Weights of a small mixture-of-experts language model, trained from scratch on English Wikipedia.
Experts: 96 experts in each of 9 layers, 160 squared ReLU neurons an expert, 8 picks a token, a sigmoid router.
Training: a variant of SOAP for the experts, 1144M tokens, 17457 steps.
Below are experts of layer 3 (counted from 0) of a mixture-of-experts language model. Rows are named router (the router's row for the expert), up (a neuron's input weights, with its number), down (a neuron's output weights, with its number) and show model dimensions 0-159. Each number is 128 + 32 x the weight over its row's rms, rounded and kept within 0 to 255.
Before each expert's rows: a language model's description of what the expert responds to. This comes from a sample of Wikipedia text that the model never trained on.

# expert 57
It responds to: Clause-linking words like that, which, who, when, it, he, they, but, However and commas, usually opening a new clause.
router [138 121  98  97 149 161 197 112 182 154  91  66 115 118 123  50 133 123 149 150 116 144  88 143 140 137 140 179 142  92 119 135 117 127 104 144 174 206 118 157 178  67 148  96 155 110 104  87 145 133 101 145 145 157 105 119 140 126 163  64 127  72 108 151 126 131  33 141 148 143 162 149 162 137 141 158  93 105 159 182  94 138 123 114  80 109  98 130 127 127  82 132 192  44 183 130 164 172 142  74 151  92 104  77 112 116 120 193 141 139 199 123 153 130  97 182 150  78 120  72 122 123 135 123  96 142 131 102 113 101 151  91  98 130 160  83 130 153 204 152 114 147  88 146 131 153 151 102 144 162 102 115  61  94 116 115 142 173 106 143]
up0 [189 115 153 108  52  85  70 131 156 138  36 162 134 138 160 192 118 160 105  54  93 113 112 131 145 114 135 144 168  92 112 131 113 165 118  61 175 105 208 137 159  95 115 119 143 131  70 101 232 155 139 141 119 116 135 103 101 135 117  95 175 144 160 159 163 118 141 177  97 145 124 127 116 161 184 161 108 111 181 144 116 133 136 107  97 188 132 157 146 158  96 122 104 180  76 204  87 120  97  74  74 111 147 182 115  97 150  90 117 137 141 172  86 166  77 124 126  93  99 192 172 124 146  98 126 123 101 141  65 149 134  98 147 140 152 138 153 137 153  96 145 159 159  78  71 113 128  97 149  87 140 128  84  65  62 136 160 114 130  72]
down0 [125 143  59 111 106 152 126 172 168 149 111  97 128 152 112 138  74 167 144 132 174 138 119 177 125  91 135 149 150  97 138 160 142 124  92 140 181 131 100 130 187 196 156 110 154 168  99 104 120 142 122 152  79  96 111 130 131 141 124 111 135  99 102 150 115 118 154 136 168 126 142 127 136 190 124 117 109  84  80  85 124 116 153 144  87 167 135 145 138 127  64 114 144 114 186 117  86 148 120 152 129 178 126  91  94 111 199 113 168 142 128 135  91 136 126  93 121 131  62 100  82 184 117 154 148 135 107 164 132 115 125  95  84 162 163 114  66 189 147 159 110 140 126 163 189 122 104 156 136 101 136 189 146  95 114 133 144 146  87 159]
up1 [127 171 100 123 120 177 140 106 158 108  71  90 160 112 135 113 114 107 151 141 130  88  94 152 191 106 123 124 112 120 182 126 131 189 161  86  99 138 166 142 182 129  93 130 135 131  94  55  76 206 134 163  84 129 153 139 107 129  95 105  99 115  79 171 103 163 130 117  77 187 102  99 196 176 133 184 129 105 195 195 155 174 160 121  97 105 131  92 137 107 124 171 125 198 164 111 133 129 143 107 138 126 120 188  86 128 117 104 143 107 173 127 164 107 143 164 149 155 123  97 152  95  46  77 135  83 112 169  97 104 105  97 140  98 121 153 172 109 101 130  82 193 112 112 107 117 179 116 139 143 148 130 163 160 123 151 138 150 146 109]
down1 [130 143 118 103 195 126 123 153 104 109  95 169 129 147 165 110 101 118 136 138  91 109 141 175 119 161 159  76 100 125  93 139  26 101  89 139 160 119 129 177 125 160 137 159 180 149 148 124 159 174 155 102 167  96 131  81 101 113 110 142 132  77 182 127 185 114  84 114  95  90 111 116 157 187 142 159 159 119 135 125  66 115 114  93 133 114  92 146 164 152 170 123 182 168 133 148  83 146 115 110  83  97 102 125 144 111  91 152  89 120  84 155 108  91 106  83 137 144  96 142 136 132  92  93 127  97 112 102 119  80 130 161 109  43 185 159  99 161 168 137 153  92  92 207 105 169 166 170 102 138  84 159 129 163 173 121  81  98 120 138]
up2 [160 139 128  86 160 138 111 115 155 144 135  91 155 119 118  64 154  50 131 162 136 136 144  77 119 157 105  94 152 165 165 131 165 172 148  89 135 149 114 130 160 128 114 147 124 103 126  82 120 111 108 112 104 152 103  98 137 116 137 131 121  79  97 137 137 120 148 166 157 131 137 149 110  89 107 131 136 190 129 105 115 155 203 128  77 134 124  79  94 182 167 105 139 133 155 118 159 137  70 118  97 202  91 187 108 114  38 226 148 147 131 170 137 143 128  98 116 182 196 148 181 188  95  95 107 122  85  92 131 101 170 144 160  54 122 103 127 117 128 119 117 184 143 132  73  88  98 120 116 216 152 114  96 141 143 154 123 138 186 126]
down2 [135 138 129 166 120 125 168 120  89 137 157 162 103  95 110  58 191 154 128 122 114  56 133 114 152 120 103 129 184 171 126 156 172 104 143 163 112 112 188 129 144 131 131  96 106 111 154 117 106 119 108 118 138 111 184 135 143  74 141  99 164 176 127 148 132 144 180 196 116  61 168 137 128 136  72  94 161 121 147 120  94 160 124 125 133 148 153 120  66 107 142 205 111  92  95 120 155 151 140 153 189 114 142 110  28 118 107 117 182 100 156 117 128 161 143 155  89 151 160 127 119 113 148 119  84  76 134 165 110 193  90 131 138 110  98 124 136  92 110 171 110 133  80 127 163 154 191 154 120 144  97 115  92 169 110 103 116 122  68 140]
up3 [110 110 174 130 116 131 142 139 137 167 139 123 100 150  62 138 152 119  37 180 104 109 158 131 173 115 150 117 138  97 155 127  94 138  98 108 192 170  67 183  90 117 106 106 163 115 131 171 124 127  92 113 167 136 124 203 101  79 220 120 144 117 104 105 153 136 128 144 100  90 199 125  75 155  60  73 101 149 111  83 168 139 122 138 163 133 146  66 133 154 164 124 114 126 136 110 168 125  80 110 131  96 109  75 130 157 139 190  66 134 150 142 152 110 151 110 201 167 114 127 112  56 152 142 131 125  44 144 155 157 124 100 144 134 170 145 116 105 141 141 157  85 127 157  88 142 140 154  85 111 143 166  64 133 120 112  83 131 155 138]
down3 [122 122 145 112 180 123 153 156 117 121 155 154 148 107  77 128 122 115 120 111 127 110 145  81 102 113 202 113 117  87 156 133 147 137 127 146 136 150 145 127 237 134  83 130 136  99 112 165  98 158 126 109 145 170 114 104 144 184 129  78 103 108  94 136 160 104  27  86 136  93 138  92 185 178 110 144 136 108 175 122 165 144  90 168 177 185  84 110 151 101 146 216 155 171 148 127  88 156  95 155 165 126 111 100 128  67  98 141  63 130 148  72  93 142 142 123 123 121 135  92 127  91 127 140 158  97 126 133 118 127 135 152 149 169  83 155  67 119 156 123 140 102 169 105 120 134 118 182 149  95 168 152  97 155 166 126 121 116  90 205]
up4 [191 101 201 121 125  95 157 115  88 104  96 141 150 151 175  85  87  82 125 179  66  82 111 140 159  99 100 135 173 146 115 126  96 132 151  81  98 123 148 127 147  62 134 176 168 126 114  64 131 122  88 184 141 127 136 129 165 157 102 159 199  54 115 157 131 111 128 142 125 153 101 118 134 118  68 126 113 106 161 107 200  72 144 127 107  97  58 101 101 118 138 144 127 112 245 145 121 157  89 114 149  84 105 105 163 117 142 150 126 161 130  95 140 169 123 117 132 169 122 105 144  89 118 105  89 166 143 135 151 149 125 139 154  96 143 142 124 118 139 111 173 134 124  99 150  96  83 142  75  97 149  40 155 150 106 147  83 132 193 107]
down4 [167 112 160 107 145 148 104 146 140  92 123 125  89 168 120 122  87 110 133  98  95 165  91  98 143 137 140 203 121 160  99 126 109 125 102 131 105 112 115 142  94 157  81 101 194 167 125 108 144 149  87 147 166  80  72 141 139  95 151 107 110 167  88 130 193 106 117  83 154 145  33 144  90 149 121 159 178 109 171 107 134 117 143 149 152 128 109 102 136 106 115  53  76 125  86 114 122 112 159 199 109 161 128 117 161 137 152 156 142 132 110 106 175 145 176 105  56  77 103 120 145 188 157 190 145 177 171 121 163  65 138 146 144  88  69 126  58 130  61 143 149  98  99 137 134  97 107 136 126 159 122 164  94 178 110 141 161 108 150 163]
up5 [138 146 125  94 123 160 147 133 105 106 107 113 152 192 128 174  93 128 122 111 172 106  86 149 190 138 163 154 124 118 125 119 104 175 110 173 139 133 164 109 120 129 167 141 113 114  89 123 138  71 124 219 145 146  70 126 163 103  79  90 168  99 162  91 146 122 124 130  95 102 137 181 121 110 174 179 126 126 105  89 131  50 118 169 144 119 169  91 108 152 149 132 124  66  45 197 141 172  87 109 153 143  86 123 129  61 140 100 108 159 122 156 139 219 137  38 149  89  98 103 143 185 139 152  74 183 125 163 119  70 126  97 109  82  78 139 145  96 199  67 176 174  95  57 146 168 145 144 118 127 183  69 161 102 126 113 104  88 166 131]
down5 [ 71 149 103 150 135 114  94 142 114 114 109 118 108  91 143  98  88  87 117 118 120  99 134 162 164 119 167 142 129 196 107 124  63 127 128 138 118 131 228 199 116 142 113  99  71   6 147  70  99 131 155 167 184 111 168 141 112 113  98  95 176  77  97 116 162 128 185  95 115  76  80 173  99  99 190 151 123 135 147 128 141  71 123 120 104 189 110 179 100 103 182 122  82 165  46 125 119 172 106  73 101 102 138 194 169  82  69 122 172  98 104 202  99 107 141 113 105 196 163 105 137 158 216 124  78 170 112 184  90 104 163 152 135  89 141 115 172  67 143 122 150 116  98  99 187 118 128 115 110 130 122  67 147 134 134 158 153 158 128 108]
up6 [167  31  67 130 116 110  88 161  85  92 152 169 150 158 100 158 145 163 131 130 169 131 150  44 151 156  90 122  94 118 161 126  99 144 140 127 106 104 147 128 136 161 160  90 145 127 120 129  99 165 127 122 140 146 125 115 131 125 119 202 164  75 174 129 111 105 163  84 183 153 155 172 104  78 147  98 113 166 154 175 138 118 115 168 126 173  64  71 149 111  96 100 140 117 141 123  99  76 155 126 112  71 131 172 101  65 143  97 171 119 143 149  72 143 146 130 185  93 110  80  66 121 133 151 137 170  99 110 126  99  74 174 132 181 156 138 105 154 121  81 143 125 160 119 102 190 140 130  83 137 135 127 131 123 140 105 116 148 143 102]
down6 [ 92 125 122 110 148 114  86 136 120 159 139 182 128 137 150 170 119  64 168 176 165 158 151  98 133 113 132 108 150 149 122 146 110 116 139 136 137 143 119 121  83 146 209 121 121 189  90 151 185 104 185  84 113 119 117 196  83 159 130 138 122 158  85  99  77 127  85 157  67 159 159 123  65 146  93  95 155 176 204 164 124  82 104  81 110 136 111 140 168 138 157 112  94 170 139  64 174 113  71 152  90 162 114 125 101 168 162 106 122 154 166 197 131 105 165 111 105  94 102 179 103 130 148 167 113 124 132 107 140 199 125 145  97 148 140 148 173 179 163 162 130 104 118 137 110 107 137 141 132 112 134 129 101 162 125 134  84 151 124 177]
up7 [151 135 129 146 164  98 157 135 124 129 103 105 118 109 113 100  49 137 184  76 173 133 143 179 124 155 127 145  92 151 148 101 132 135 134 118  73 133 165 125 100 139 167  71 129 186 116 135  67 101 111 125 147 145 100 125 145 105 155  83  74 128 167 153 140 108 160 137 139 145 134 184 142 134 149 197 133 142  99 135 163 161 136 185 136 125  86  74  63 146 117 161  76 117 126 147 194 119  94 156 142 162  94  61 116  86  84 143 189 152 110 102 111 191 140 199  64 110 100 210  97 100 134 149 127 131 125 145 190 121  80 116 220 145 144  85 138 161  90  99 165 140 183  93 139 130 124 174  74 191 137 167 161 172  93 114 105 135 171 160]
down7 [145  76 124 120 129 126  72 137  94 154 142 164 106 169 106 186 159 126  61 132 144  89 132  92  75 125 122 188 138  85 133 192  90 138 111 136 170 111 159  93 107 108  95 139 140 110  56 148 146 134 186 144 111 130 121 147 119 119 140 111  79 139 157 106 111 115  87 141 144 139 159  63 171 136 155 121 113 205  96 173 144 155 143 226 143 156 119  77 114 134  71 197 156 118 171  91  47 159 119 153 109 120 100 128 140 150 105 162  80 159 128 158 116 174 175  83 153 125 154  85  92 144 151 128  94 150 137 131 153 153  94 151 112 181 202 134 160 143 142 113 130 106  59 159 103 123 110  93 153 172 147 181 166 112  86  59 130 165 150 150]
up8 [163  55 138 118 113 121 148 147 161 103 115 125  70  79 101 124 145 125 137 119  95 125 117 175 133 178 108 115 153  83  74 149 120 173 125 121 117 119  73 114 177 136 127 125 176 127 142  90  81 124 129 116  86 107 107  94  99 168 105 179 139 152 132 104 159 122 130 105 119 132 127 113 109  65 150 134 105  98 130 127 141 100 113 178  97  68  78 104 112 167 111 141 181 148  82  93 140 162 107 132 112  80 143  95 106 104 116 144 148 197 188 147 143 156 184 167 138 137  93  71 148 182 107 141 137 143 149 144 125 167 165  96 168 104 184  78  98 125 160 172 126 101  87 144 112 135  94 124 121 143 165 134  64 128 162 119 125 179 117 110]
down8 [138 128 140 109 166 125 139 147  98 113 123 121  98 149 154 104 170  93 142 142 116 114 107 154 107 132 117  77 108 156 193 124  88 145 132 153 111  99 146 120 152 150 103 138 173 135 113  94 179 164 129 145 141 171  30 156  90 125 167 100 126 117 135 141 129 129 194 114 111  74 117 123 211 124 118 149 158 106 166 162  86 137  47 157 102 144 104 123 117 138 137 132 165 115  86 121 117 100  81 112 137 136 102  89 107 176 134 190 101 153 191 111 144 141 166  74 159 119 106 130 172  97 103 111  57 127 118 151 125 115  63 183 176 132  81 117 139  78 151 163 165 122 157 126 131 126 135  78 150 114  79 139 172  97 111 117 133 174 155 195]
up9 [148 151 166 168 135  90  99 118 139  96  77 148 120 192 134 118 112  87 112 153 116 150  73 100 135 118  82 193  85 109  83 101 113  94 100 145 153 121  99 124 162 100 110 122 118 128  52 105 105  86 108 168 154 188  95 119  90 161 178 102 145 129 133 198 110 104 111 107 117 111  86  92 100 192  89 128 137 105 128 113 157 127 182 115 141  60 202 104 127 138 130 162 140 216  97 107 151 143 117 102 125 144 180 102  75 101 135 115 132 156 175 156 168 190 159 150 136 131 120 117 120 111 128 161 150  86  92 159 148 114  69 113 169 135 151 136 112 142 143 165 147 112  31 103 108 125 188 172 112 110 121 150 123 156  80 131  84 133 140 101]
down9 [122  98  71 132 102 164 136 147 227  74 124 138 126  51 126 100 139 153 166 103 141 185 101 177 114 147 136 162 176 139 156 118 137 124  30 101 132 157 152 179  97 108 131 100  87  83 168  93 106 169 106 123 147 166 143  94 165 155 126  76 160 134 103 150 152 124 110  98 129 174 155 134 160 111  54 206 142 105 157  99  98 126 128 133  93 129 154  96 127 147  43 119 126 118 172 140  96 181  85 115 163  69 155 118 106 162 208 119 220 155 142 161 107 121  83 100 215 138  97 200 154 145 147 175 156 113 149 154 116  70  87 130 135 154  88 119 151 113 145 135 129 208 145 133 165 181 191 160 153 150 103 120 145 116 139  35 137 152 130 139]
up10 [116 151 116 134  92 149 169 103 203 121 140 120 130 170 114 163 130 174 171  69 127 144 160 108 116 120  94 124 134 122 127 121 192 158 140 181 125 203 100 164 108 111  66  99 115  90 138 105 107 119  94 123 144 121 143 168  21  91 162  77 151 147  90 153 117 115 102 166  63  91 119 151 131 187 156 168 145  74  91 126  99 157 136  75  89 123 123 134 132 124 134 210 187 111 146 153 202 103 157  79 130 107 106 172 130 180 155  98 121 148 140 182 150  90 161 107  88 169 130 139 115 130 118 120 134  90 121 109 161  49  89 168  81 140 110 140 148 102 169 106 138 162 117 106 133 107 110 118 137 189 138 146 151 113 131 176 115 102  94  95]
down10 [105 143 147  35  89 200 113  93 129 152 109 100 136 163 167 190 118 166 145  90 103 104 125 106 124 133 111 107  91 109 141  92 124 133  93 129 137 152 166 177 120 109  67 189 194  96 111 116 127 109 139 118 134 137 137  29 156 147 103 123  96 124 117 159 113  92 124 143  77 136 125 207 102 209 124 110  77  78  95 212 182 143 113 104 106 103 171 114 146 201 131  87 107 179 130  89 134 129 158  84 136 124 183 143 138 129 149 146 117 106 109  93 144  82 130 119 115  98 151 133 201 128 130 138 143 102  89  72 127 107 127 121 175 143 146  88  94 116  89 115 131  82 180 134 124 121  93  92  69 161 119 131  87  95 121 134 141 135 165  93]
up11 [143  91 148 111 160  91 118 134 125 194 121  82 102 126 155 128 122 107 173 137 116 129  72 110  88 180 136 159 188 100 150 134 110 101 110 110 129 157 122 159 149  74 172 109 120 115 118 123 102 113 111 179 100 167 135 116 103 178 157 120 102 128 146 116 152 136 196 149 164 105 124 150 133 141 149 135  95 117 102 133 131  91 107 145 113 159 171 128 115  56 165 130 157 121 132 149 180 129 125 167 126 106 105 143  44 106 171 128 138 118  99 107 146  98 182 190 178  92  78 105 134 144 138 120 120  84  84 136 117 115 120 136 136 138  74 125 102  89 143  82 176 150  88 120 110  92 121 129 153 140 123  75 106 175 166 102 102 122 163 205]
down11 [164  79 169 102 112  98 177 100 180  97 156 108 156 161 171 111  86 150 124 179 142 112 100  95 136  85  85 129 105 168 171 121 101 145 133 129  88 164 170 100 160 152 132 149 120 150 100 130 167 148 147 148 125 132  69 136  65 160 163 129 138 100 132 185 179 128  60 151 111 139 158  84 129 130 209 120 149 117 147 105 164  82 113 133 142 111 126 151 117  87 103  66 208  98 160  93  98  77 196 164 134 111 184 108 176 118 159 188 168 199 149 146 106 104 117 158 156  86 117 115  80 120 111 111 143 129 106  97 151 137 143 133 110 110  93 129  86 140 158 153 154 151 124 111 133 140 153 135 111 125 182 171 155 158 106 126 142 130  76 167]
up12 [200 103 153  97 171 117 156 131 111 105 104 109  80 158 108 106 131  88 143 157  79  97 139  94 161 169 107 115 154 141 158 123 132 140  63 124 121 129  87 170 130 112 156 139 143  81 134 139 164  64 136 112 108 119  87  63  86 111 115 166 120 142 137 122 153 172 148 135  66 131 184 143 155 185 142 130 127 153 144 179 195 143 178 162  50 142  72 126 156  88  91 129 175 127 117 151  92 163  54 166 172 121 159 151 115 101 155 131 134 157  94  81 150 138 191 152 137 196 157 128 108 158 145 116 121 165  90  95  97 129 126 143 162 168  81 113 117 190 124  88 137 141 168 116 193 128  98  89  95 159 207 128 128 125 188 122 102 113 118  96]
down12 [ 82  93 176 169 202 133 139 147 195 113 137  97 127 121 181 116 144 117 103 152 111 128  90  92 120 163 142 116 102  88 123 132 234  88 152 140  40 116 145 163 137 171 135 101 118 151 183 131 133 129 169 132 148 203 147 106 172  74  91 116  65 110  99 131 108 148 147 135 153 138 131 124 105 123  77 111 128 102 104 104  77 116 113 136 127 150 123 108 136 152 109  91 152 108  83 152 112 131  88  95 206 128 128 132 150 102 194 157 151 132 105 110  77 102 122 134 177 120  61 118 106 131  98 179 150 172 108 115  99 145 162 155 118 135  98 108  60 178 129 130 130 155 131 101 144 124  82 126 138 142 177  97  98 197 122 148 167  69 105 110]
up13 [139 166 114  92 171 103 152 138 160 184  98 104  95 152  87 110 142 123 152 154 134 155 166 173 180  95 172 129  68 141 112 132 157 129 160  95 133 167 145 109  82 122  76 190 165 123  98 133 121 165 126 123 169 107 144 159 128 165  63  98 140 109 148 154 114 121 152 124  96  97 144 100  94 163 115 103 116  99 132 129  68 115 138  94  77 114 163 195 151 120 106  97 177 147 103 166 160 138 166  55  97  99 149 136 146 121 107 119 161  69 175  96 156 145 114  57 106 144 120 176  96 106  95 116 148 134 158 130 135 167  91 125 195 215 126 150 121  79  94  81 133 165 156 130 121  75 151 193 132 139 150 134  76 121 102 155 152 187 128 120]
down13 [172  93 118 160 160 124  92 133 126 183 150 136  81 135 179 203 153 108  70  80 187  71 109  98 157 166 123 133 147 129 119  80 219 130  70 104 202 198 126 125  94 135 147 121 109 132 136  74 134 114 131 116  98 150 145 138 149 139 146 117 133 155 121 148  97 146 136 153 145 161 120 175 172 105 171 121 178 136 107 149  99 110 127 186 105  96 113 124 101 170 176 135 141 174 194 148 109 101  93 103 114  99 128 115 137 125 116  92 178 149 185 128 149 139 111 162  76 152 110 131  87 137 200 127 130 174 130 101 136 136 134 117 140 138 160  86 106 121 130 128 180 132 168 140 140  81  95 104 131 131 141 127 191 125 149 152 150  97 158 117]
up14 [143 160 126 172 119 114 130 153 123 108 152 165 119 131 121 132 132 115 144 134 154 120 121 203 200 154 113 142 123 166 111 122 114 111 170 138 159 141 186 143 161  51  74 118 118 125 134  71 178 121 148 124 105 160  56 130 111 144 141  77 147 138 154 139  51 127 126 172 181  96 127 138 115 135 144 233 105 154 107 117 133 130 166  95 132 138 144 131 115 154 136 111 134 133 115 186 131  90 137  96 120 138 152 109 130 152 122 143 160 105 186 139 138 138 146  84 116 128  84 224 151 154 142 108 103 152 120  84 173  96 153  97 119 120 123  84 149 175 150  84 108  85 128  79 186 122 140 158 175 120 116 107 145 149  89 150 193 147 125  76]
down14 [128 161 104 131 139 152 119  64 108  98 137 142  94  95 149  76 157  93 108 125 171 128 175 123 101 150 117 150 181 134 143 145 163 105 172 113 118 116 109  69 152  83  56 137 130  93  65  84  87 134 198 157  83 144  93  93 164 105 129 134 122 139  72 108 145 121 132  96 103 156 144 155  99  79 147 142 182 136 160  88 177 130 156 120  88 151 148 127 171 131 119 132 148 142  60 114 121 176 124 139 129 112 128  86 137  80 107 132 117 100 180 110 155 148 153 180  42 127 127 174 142 139 107  93  85 150 180 126 109 157 111 144 100 121 105  87 189 122  97  89 118 137 129 171 112 110 114 133 119 128 108 147 135 115 143 188  92 132  92 160]
up15 [173  97  76  76 113  85 154 136 148 152  77 144 124 146 129 149 155 103 159 137 156 131 140 116 172 148 161  99  95 166 178 134 113 140  72 103 191 108 151 167 124  75 142 188 150 128 177  83 138 198 132 119  50 122 113 119 106 135 127 129  85 144 126 148  84 147 135 125  73 102 118 105 130 187 162 155 122  94  97  72 150 131 149 177  98 174 178 165  79 110 131  93 178 114 108 158 157 197 142 122 161  99 101 192 107 131 154 111  74 160 116 166 130 158 175  80  98 137  68 123  62 128 124 167  81 147 113 139 145 101 109 110 156  96 102 116 189  90 131  99 121 155  69  85 198  96 139 109  61 130 184 134 117 148 114 130 193 130 123 106]
down15 [108 139 102  87 119 118 133 166 105 147 166 153 128 135 176 135 175  99  90 118 183 122 128 133 198 140 134 142 132 123 184 187 132 150  99  99 123 178 105  98 141 124 171 164 178 151 101 172 145 104 124 148 128  85 134 122 187 158 148 106  86  98 183 145  93 144  70  96 169 130 154 200  98  92 108 140 103 124 172 142 135 130 130 102  99 121 156 127 211 127 144  90 161 134 129 136 141 143  90 138 112 143  72 120 130  88 165  80  70  98 191 153 133  90 120 138  95 161 154  77 109 185 146 148  99 152 120 124 100  73 161 204 108 152 128 142 136 148  61 107 139 105  95 101 117  95  94 145 111  88 178 103  79 141 116 112 122 101 118 103]
up16 [135 164 115 105 142 158 130 165 127 109  83 137 110 107  93 116 150 126 135 114 143 159  91 142 135 107 172  86 138 130  93 143 135 138 113 154 110 133  27  54 185 138  84  91 182 160 118 164 120 131 119 140 133 139 145 129 140 209 111 123 124 174 151 113 154 108 130 221 140 113  84 164  94 128  82 121 206  71 105 110 101 148  92 175  82 181 128 123  96  76  51 110 137 131 190 112 176  74 149 171 136 113 108 116 115 174 106  66 108 114 140 104 131 152 143 102  72 111 170 113 144 162 130 138 125 201 129 140  91 138 106 139 126 149  91  90 181 162 137 140 116 204 148 104 107 142 165 158  89 132 139 112  78 121 124 138 166  99 123 105]
down16 [105 141 116  59 131 150 157 137 123 106 142 103 192 114 142 122  67 162 148 176 104  93 177 184 173 172 153 121 110 106 100  61 146 117 102 159 133 129 129 154 123  78  74  89 217 135  73  89 113 103 136  77 171 140 176 149 127 149 122 122 112 144 178 161 130 167 143 127 170 118 101 108 131 146 102 136 117 141 128 153  93  83  96 144 118 184 112 196  91  99 102 126 162  74 185 162 131 104  83 101 124 119  98 168 135  87 104 133 142 122 156 104 173  79 137  92 146 134 145  97 130 209 138 130 115  84 145 198 127 147 158 113  55 128 117 130 117 191 109  76 123 109 140 133 114 129 128 127 123 142  83  80 166  69 148 132 116 122 114 198]
up17 [139 112 162  84 128 113  91  98 147 122 103 181 124 118 102  85 159 103 167 118 124 122 120  87 141 137 129 141 156  68  93 110 150 101 104 117 152 116 149 129 136 112 100 156 145  98  98  81 171 128 123 125  96 110 145  43  64 127 175 112 102 122  95 149  93 101 143 163 156 164 145  80 113 167 163 118 100 155 118  87 133  85  59 141 191 143  44 137 141 165 146 122 115 103 175 176 161 101 137 122 141 110 138 125 119 147 196 159 148 114 100  93 109 191 130  99 143 102  94 165  98 158  74 177 100 133 121 116 138 166 142 138 123  92  72 123 127 126 168  81 111 117 101 140 163 177 118 151  95  77  96  99 120 149 118  98 117 161 161 116]
down17 [121 153 112 162 136 167 106 130 154  92 102 128 109 139 122 112 156 141 110 136 150 113 119 173 137 125 120  83 173 139 105  89  89 130 163 142 171 165 202 118  84 158 135 112 161  80 121  54 155 143  67 111 119 107  83 133 111 135 116  67 123  92 104  83 125 153 120 120 113 160  52 135 178 121 134 113 133 148 144 145 128 125 142 127 133 153  99  64 182 140 149 129  92 105 113 160 115 149 112 145 175 159 126 158 107  91 100 169 114 117 110 154 130  47 156 102  81 164 112 155 131 103  28 102 167 137 140 111 182 115 137 113 106  96  70 131 137 150 134 109 121 123  95 162 161 150 158 118 111 150 172 108 101 106 183 104 167 179 152  55]
up18 [158  92 105 120  97 183 133 139 147 142 108  87 133  81 125 222  97 130  86 154  91 150 127 120 149 128 119 153 133 104  93 174 107 102  99  90 172 142 148 147 143 125 102 134  78 150  97 107 134  88  85 161 158 163 140 131 169 142 125 121 158 128  66 179 118 145 163 133 143  68 146 108 191 126  88 141 162 120 129 126 116  45 128 177 106 140 100 133 114 105 152 137 152  68 123 109 181 148 130 138 101 163 134 104  96 105 153 150 187 105 165 150 122 157 170  98 123 133 109 135 145 133 132 114  53 143 158  92 193 126 121 122 111 108 114 155 197 127 126 136  70 168 130  96 204  95 141 112 111  98 164 106 126  93  97 125 117  55 106 113]
down18 [161  76 153 143 153 172 139 135 102 131 139 156 145  71 140 164 152 154  89  99  89 138 143 120 140 133  48 127 111 134 194 131 147 131 151 115  72 180 115 201 159  89 134  62  96 107 152  83 136 144  70 117 132  86 139 153 128 108 128  85 117  99 103 160 169 184  93 167 139 158 161 140 118 171 160 121 120 171 118 167 123 140 178  62 102 145 128  82 143 129  97 130 135  96 119 103 159 106 255 149 188 126 144 155  98 140 138  90 141 205 127 103 144 135 171  76 145  66 109 141  99  74  54 162 116 114  98 129 143 132 165 109 117  68 132 153 125 135 184 116 106 116 114 100 142 126 167 115 156 110 149 145 141  66 159 114  88  97 144  51]
up19 [138 191 115 116 145 173 190 137 156 134 107 121  72 131 143 151 101 125 182 100 114 121  97 163 122 164 175 155 127 110 112 156 160 175 140 159 119 179  98 107 110 117 170 141 120 168 135 150  98 118 185 199 149 107 112 173 136  81  88  87  68 113 125 119 120  47  97 152 132 189 181 143 118 121 135  52 135 120 122 131 166 108 182 145 104 124 130 102  80 152 161 154 128 123 152 139 101 144 162 159 109  88  92 108 111 128 170 118 151 158 123 111 126 151 125 136 134 132 165 138 103 168 149 142  69 110 140 132 177 194 134 107  87 109  94 118 118  77 145  92  67 106 106 117 108 115 116  87 121 205 152 111  84 162 124 103 128 163 181 116]
down19 [170 119 114  85 164 152 128 160 178 120  93  81  87 131 120 112 161 134  84 160 147  71 118 118 112 117 140  50 122 106 108 147  52 165 109 160 134 127 150 150  91 120 121 115 143  93 109 166 148 194 211 175 159 124  44 146 157 127 122 136 142  33 105 165 112  87 103 141 105 162 105 117  72 125 101 149 198 185 105 124 109 128  80 138 100 131 136 142 170  97 189 162  97 127  59 108  97 103 173  86 158  79  95 134 124 129 188  57 121  99 102 183 107 147 123 144  95 142 125 147 113 157 151 160 119  65 125 174 179 150 124 123 108 125 107 151 135 126 120 122 154 100 192 118  97 104 124 196 197 138 145  92 105 110 168 173 102 146 125 105]
up20 [103 172 117  49 129 163 199 118 113 152  96  96  86 150 166 172 136 115 144 133 137 143 173  74 116 103 185 132 127  91 121 148 113 194 145 121 159  74 114 116 155 113 205 102 220  90 144 112 106 121 134 175 137  80 130 143 135 120 126 177 174 123  76 123 153 107  59 166 125 152 130 238 141 149 158 112 148  82  73 165 164 163 142 166 117  62 115 131 127 146 172 138 173 158 168 156 142 133 161 106 144  33  98 186 148 135 106 118 156 118 128  93 125  86 180 165 119 155 121  79 158 131 183 135 164 110 113 107 162 127 125  79 101 135 164 110 180 131  93 154  91 170 137 111 110  93 144  49 119 123 129  94  84  96  95 115 123 197 126  93]
down20 [127  96 132 138 101 134 157 122 109 131 158 162  84 127 159 184 121  96 115 132  48 103 186  95 133  49 152 109 108 143 164 148  68 151  65 119 102 141  80 105  97 154 140 159 183 132 109 103 179 175 138 123  98 150 107 158  99 162 154 176  81 111 153 162 113 127 109 140 123 113 103 121  79 147 158 109 136 163 203 148 107  97 117 135 116 154 208 172 108  74  96  88 139 172 143 130 113 153 106 151 126 169  90 155 144 131 131 121  92 108 151 131 138 139 146 169 121 106 126 127 156 132  87  95  94  95  70 174 122 177 149 169 137 116  80 136 146 144 159 188 110 144 109 129 132 225 106 109 122 156 123 164 134 102  68 103 157 157 150 124]
up21 [156 113 161 148 183  87 146 154  81 181 146 101 117 135 107  89 124 153 152 148 113 111 110  87 182 140 121 134 160 129 110  82 131 155 133 171  94 116 105  89  89 124 132  96 115  71 140 121 107  99 122  96 152 139 158 167 117 123 110 176 102 144 139 136 121  62 151  88  98  66 126 157 135  54  72 147 144  97 100 140 119 114 114 124 117 134 177 144 100  79 139 164 133  94 140  96  94 138 113 160 120 107 206 174 153  72 132 128 176 147  96  58 149 139 166 130 143  94  76 116 103 145 108 156 145 106 131  73  42  83 165 142  74  74 129 138 120 167  93  65  97  66 109 153 127  66 142  69 135 156  71 127  82 176 111 116  68 118 104 116]
down21 [121  99 146 109 114 108  95 103 162  72  68  89 114  60 121 115 136  66 154 116 121  76 147 169 144 184 131 179 141  84 122 148 135 186 148 124 228 166  97  79 145 100 129 129 175  91 178 108 127  87 105 161 139 125 131 125 143 129 179 181 199  90  40 143 130 140  79 126 158 100 144 135 121 161 169 153 119 145  91 164  58 201  85 151 138 193 130 164 144 143 140  88 137 105 104 123  92 117 144 113 123 138 124  97 113  86 122 102  57 151 109 155 106 127 151 120 109  92 137 154 108  80 131 106 144 158 154 105 147  83 151 190  67  76 105 127  97 154 168 124 156 161 122  95 131 103  80  49 105 140 139 122  91 166 178 126 142 109 165 124]